{
  "n_experts": 32,
  "lr_router": 0.00161,
  "vocab_size": 32768,
  "norm": "rmsnorm",
  "positions": "rope",
  "init_std_qkv": 0.0265,
  "schedule": "cos",
  "seq_len": 512
}
Below are experts of layer 9 (counted from 0) of a mixture-of-experts language model. Rows are named router (the router's row for the expert) and show model dimensions 0-63. Each number is 128 + 32 x the weight over its row's rms, rounded and kept within 0 to 255. Numbers have three digits each.
Before each expert's rows: a language model's description of what the expert responds to. This comes from a sample of Wikipedia text that the model never trained on.

# expert 1
What it handles: Legend and list headers. Short header and key words in sports statistics, taxonomy boxes and list pages, such as List, See, Did, Phylum, Results, Binomial.
router:164146134119127120121139072145127150110155203143138104169173091128154122105127096152092035080151156112135157131127112098076142072168133166158105146108100134135125078131056101175109134084128152

# expert 21
What it handles: Section headings, breaks. Opening == of section headings such as ==Description==, plus paragraph breaks and line ends in infobox field lists.
router:112112121056124071140094132117165149122087098121126155145152127152067119164123103113135049136147156110080143078069084166192124129136092107122114105074165093084128125207133104064113132106124137

# expert 12
What it handles: Career verbs and roles. Career words after he or was in biographies, such as served, worked, signed, played college football, coach, re-elected.
router:083090154085114117158059137088088169133171100096110150146094105077091157120102101132116107110070143122176131139102147081133140115100165124114139157109091082150100102104129166163128085106105135

# expert 9
What it handles: Proper name endings. Place, church, school and person names, often their later word pieces, such as St Mark's Church, Holy Trinity, Methodist, Hellman.
router:092106106098108188086134174168147110174134078083124134182099120115125178071097134089106167101115136085128126119153140167144159116156203149092140110096116082119121114144160165147116117113104141

# expert 24
What it handles: Space before numbers. Space or open bracket right before a number or year, such as km² (76 sq mi, in 1947, credited with 3.
router:083157096126133107124148104061131174130100215178176073113160101077131146112113142080087078153138142109132119136039073132062114139105089109151145102133087136090140080153098149083139087098146142

# expert 19
What it handles: Units and result separators. Unit abbreviations after numbers (cm, lb, hp, mm, -yard) and separators or prepositions in sports results and specification lists.
router:132172104121153081137151144114150223134121178157135092181143159132129113093176146113127107170123120175110082125154083134188151159164089130134097127079080130109147123171128201101176159097075097

# expert 0
What it handles: Sports table names. Team, venue, sponsor and place names inside pipe-separated tables, such as Michigan Stadium, Chevrolet, Racing, Mississippi State, also taxonomy fields.
router:161130091141103140105118135155109115118145139107071104103118137132169182108130099150128112123104149085112078148198084162092113095181123167094146127080120125154136104110096114161123117082138090

# expert 25
What it handles: Table row labels. First cells and pipes in data tables: climate rows like Record high, election Turnout and Majority, squad positions GK, MF, FW, infobox Density.
router:144126126219148086059166198073116171100110096125130127138163113147179105123125122126111116134104110146119090093148125078153104127164094162182162150141092159111169083165123109159134139158158099

# expert 10
What it handles: Score and range dashes. En dashes, spaces and punctuation between numbers in sports scores, year ranges and records, such as 6–1, 8–13, 2020–21, and degree or prime symbols.
router:105098094107138132144177113147161117077134165157231117092199153134207093095103088145156142150119080139090104108178045127123099164081062129152161151133125100133104163162129085137128113107101102

# expert 30
What it handles: Place and year endings. Final pieces of years and place names, plus directions and time words, such as 1912, Townsville, United States, century, south.
router:092092092109117137096112171159079130193127079069137159178089155120092170093103100132137155137075116089102096125179158185135145131181206086094107138099124136165117125124166153161090132124145151

# expert 5
What it handles: Biography word starts. Determiners, possessives and opening word pieces in biographical prose about people and families, such as the, his, f(ostered), gro(cer).
router:170186093096120086112137143095172126158064173104120173107126112096109108111089148143104094090134155128131161068087108139162099119098144114146092088165124131148123101154170153056065136126125163

# expert 4
What it handles: Articles and word onsets. Articles like the and a after in or of, plus lowercase word-initial fragments like sh, sp, und, rem in geographic and technical prose.
router:148142092122127088105164104119180134118122130111123139155108167081073061168113116124092165111113189142112136120137051174177082098086138107136109097164128172109170096105138109053120147156071152

# expert 18
What it handles: Clause connectors. Commas, and, but, However, Although or Meanwhile joining clauses in plot summaries and narrative, such as "On 19 July," and "..., and they".
router:146095092193129137122103074143149125170110125122071151130109119135099099117158170126207160144094120083173114140109137144144180125119159093130137113144103128156095123146104154179077126191156118

# expert 20
What it handles: Concrete common nouns. Ordinary nouns for objects, places, institutions and events, usually after the or a, such as fire, roof, Act, damage.
router:115118094095123145097053187080143179178143071084134151154108118085122186070125087115123158114092120123147172133135139159142166098076162157093157093118171095164121141134134117187150122127122103

# expert 8
What it handles: Sports table cells. Cell separators, row endings and stat headers in results and standings tables, such as W, GA, Pts, ±%.
router:180116098143146165147164139130129148095148202166082086086163140157131144135181149158072142126206148165145157125099155155084108163143072125150153111131126152103151128140134126129136119162103106

# expert 11
What it handles: Name-initial pieces. Capitalized first pieces of personal names, often South Asian or Arabic, in cast lists and credits, such as Ad(iti), Sh(obi), Ab(igail).
router:180114135195167116117116081101131109088079184157113147113144114113157074171116143150139108083136187136126143157100091120141114115127157101226122158158160139117140131133115086105111145104141171

# expert 22
What it handles: Personal first names. Given names like John, Jean, Peter, Wolfgang, often after by or in credits, citations and rosters, sometimes split into pieces.
router:126120100096095188118179117200202104137079125117111131154095109110145097102118177123181129097100206109129106171100146187159163115166183122141109090125118122160092104139104153174117155133136152

# expert 15
What it handles: Years and line breaks. Line breaks ending list items, and year stems or numbers opening table cells or dates, such as 201, 199, 4.
router:130141199126118136145164069176123122124154127120142166109160179151181108113136103118118127132177070104141090051070135136140128183073095129121117166129099091167195169151128070122151128120112128

# expert 16
What it handles: Names and nouns after the. Second halves of names and capitalized nouns after the or a name start, in plot summaries and science text, such as Pen-elope, Enterprise, city.
router:088120073101140171060103124115110089194170136104148171182151159131100175095112127143145124138096124122149121148129175157116188126133189086118169116094110108155107121116132170121107085098111204

# expert 27
What it handles: Degree abbreviations. Academic degree letters and education context, such as M.A., B.Sc, MEd, graduated, plus function words like a and of in biographies.
router:161162113075151098129091152135080179100091153122046177170091157106132121129103181118117132128134111141150167167114081130147151184173140134140140189134136137048119135125163148125128127174143188

# expert 28
What it handles: Verbs and plural subjects. General-prose verbs and plural nouns about people or activity, such as make, grew, visitors, teams, students, have, after to, and, were.
router:085093075110107146128091108088163123165161140115116133148137100098092162095126091164101152126094139074159173138141207110130171145085152115127152161110102107151099148130154125086109092116100163

# expert 3
What it handles: Abstract head nouns. Abstract nouns right after an article or possessive, often followed by of, to or in, such as role, effort, part, success.
router:089149120161082151098077152082119155121153085067124113167127124114119160090131089158117079156085139129135213150105190131101160108072153097121156167146126144159113121098122123120135111129091113

# expert 6
What it handles: Table cell numbers. Space or digit opening a numeric cell in pipe tables of stats, votes or polls, such as 0, 3, 44%, ✔.
router:113119154134170129157163109143192106097107145187134122073137095181138099127119153100142083177141061164112106114121125108100131071043052104149112085159144122089160156106081151123127100095150074

# expert 29
What it handles: Nationality and place adjectives. Nationality adjectives and country or place names, such as British, French, Soviet, New (York), United (States).
router:116085123125116137109103150136129085152107119091135113173123106104126187088072166146099142129098158103157108135139088186162160144193153089157098128103115121140145092139151187113080121077171132

# expert 13
What it handles: Foreign name word middles. Mid-word letter fragments inside non-English place and person names, such as Pens-ac-ola, Beeth-ov-en, Sum-g-ayit, Serv-oz.
router:153133100131134180148117134145194068170098145114142109168126103107112076131117136096141105150139145116117102146126148155154170114165166146127090148139131085151095096126131144097071060056153146

# expert 7
What it handles: Foreign script and pronunciation. Non-Latin script bytes (Arabic, Japanese, Thai), IPA symbols like ə in pronunciation guides, and French/foreign words like de, les.
router:119158114089099121106160088110157127148090148140110122186104142135137076102079138117162085093115150147102136120051112145193158111143172105174156089083131137155142085164197134091108132158080190

# expert 31
What it handles: Competition and championship words. Sports competition nouns like tournament, Championships, Cup, Olympics, NCAA, and champion in sports articles, especially after the, World, or first.
router:121107121059104140092115129139099142130137171074199126173126155076170150100123084151097128120088120128166111107138123077140134118092127132154183157124087135162146129152142141125103086061116137

# expert 2
What it handles: Anaphoric function words. Pronouns, determiners and linking words such as this, it, such, as, thus and one, often starting a clause of evaluation or comparison.
router:146151062103086110092122110099152147152136093068137137139156148138077126094070126151175088098146120115140207139099163154103142086091159139187157144096116090203171140133119086093067109139100152

# expert 14
What it handles: Table header cells. Header cells and separators that open tables, especially track listings, such as No., Title, Length, Year, Votes.
router:142133103168140163153144161129152103078155112124082072117115169130123119192154115128145098107138123129130147164128157094146064140191127150151152145121167176116146179124125071122162154224150111

# expert 17
What it handles: Taxonomic name endings. Word-final pieces of Latin genus and species names in species lists, such as -ensis, -atus, -idae, plus separators within list rows.
router:145144120093143194115120095211159147210142104137094119156095126161129128155129113136164164109106126139106094099151154153157136158116146162101116070105125161128120133126142212127040088127129139

# expert 26
What it handles: Number punctuation, census data. Decimal points and thousands commas inside coordinates, vote counts and costs, plus function words in population and village descriptions.
router:127148182114145073143133148131096115085100139174112112079124145147096100156160203085189208146169152168158102107170133121130094092155054113130093078101177131084105106123064079148141143191088120

# expert 23
What it handles: Occupation nouns. Profession or role nouns closing a person's description in biographies and name lists, such as politician, actress, footballer, coach.
router:160137087099142104098075158112147136148093101063137151131093100062168157129101105155088111130073127168147120129113203111100103099087173121141159157160127116188121140077113174122097116084141182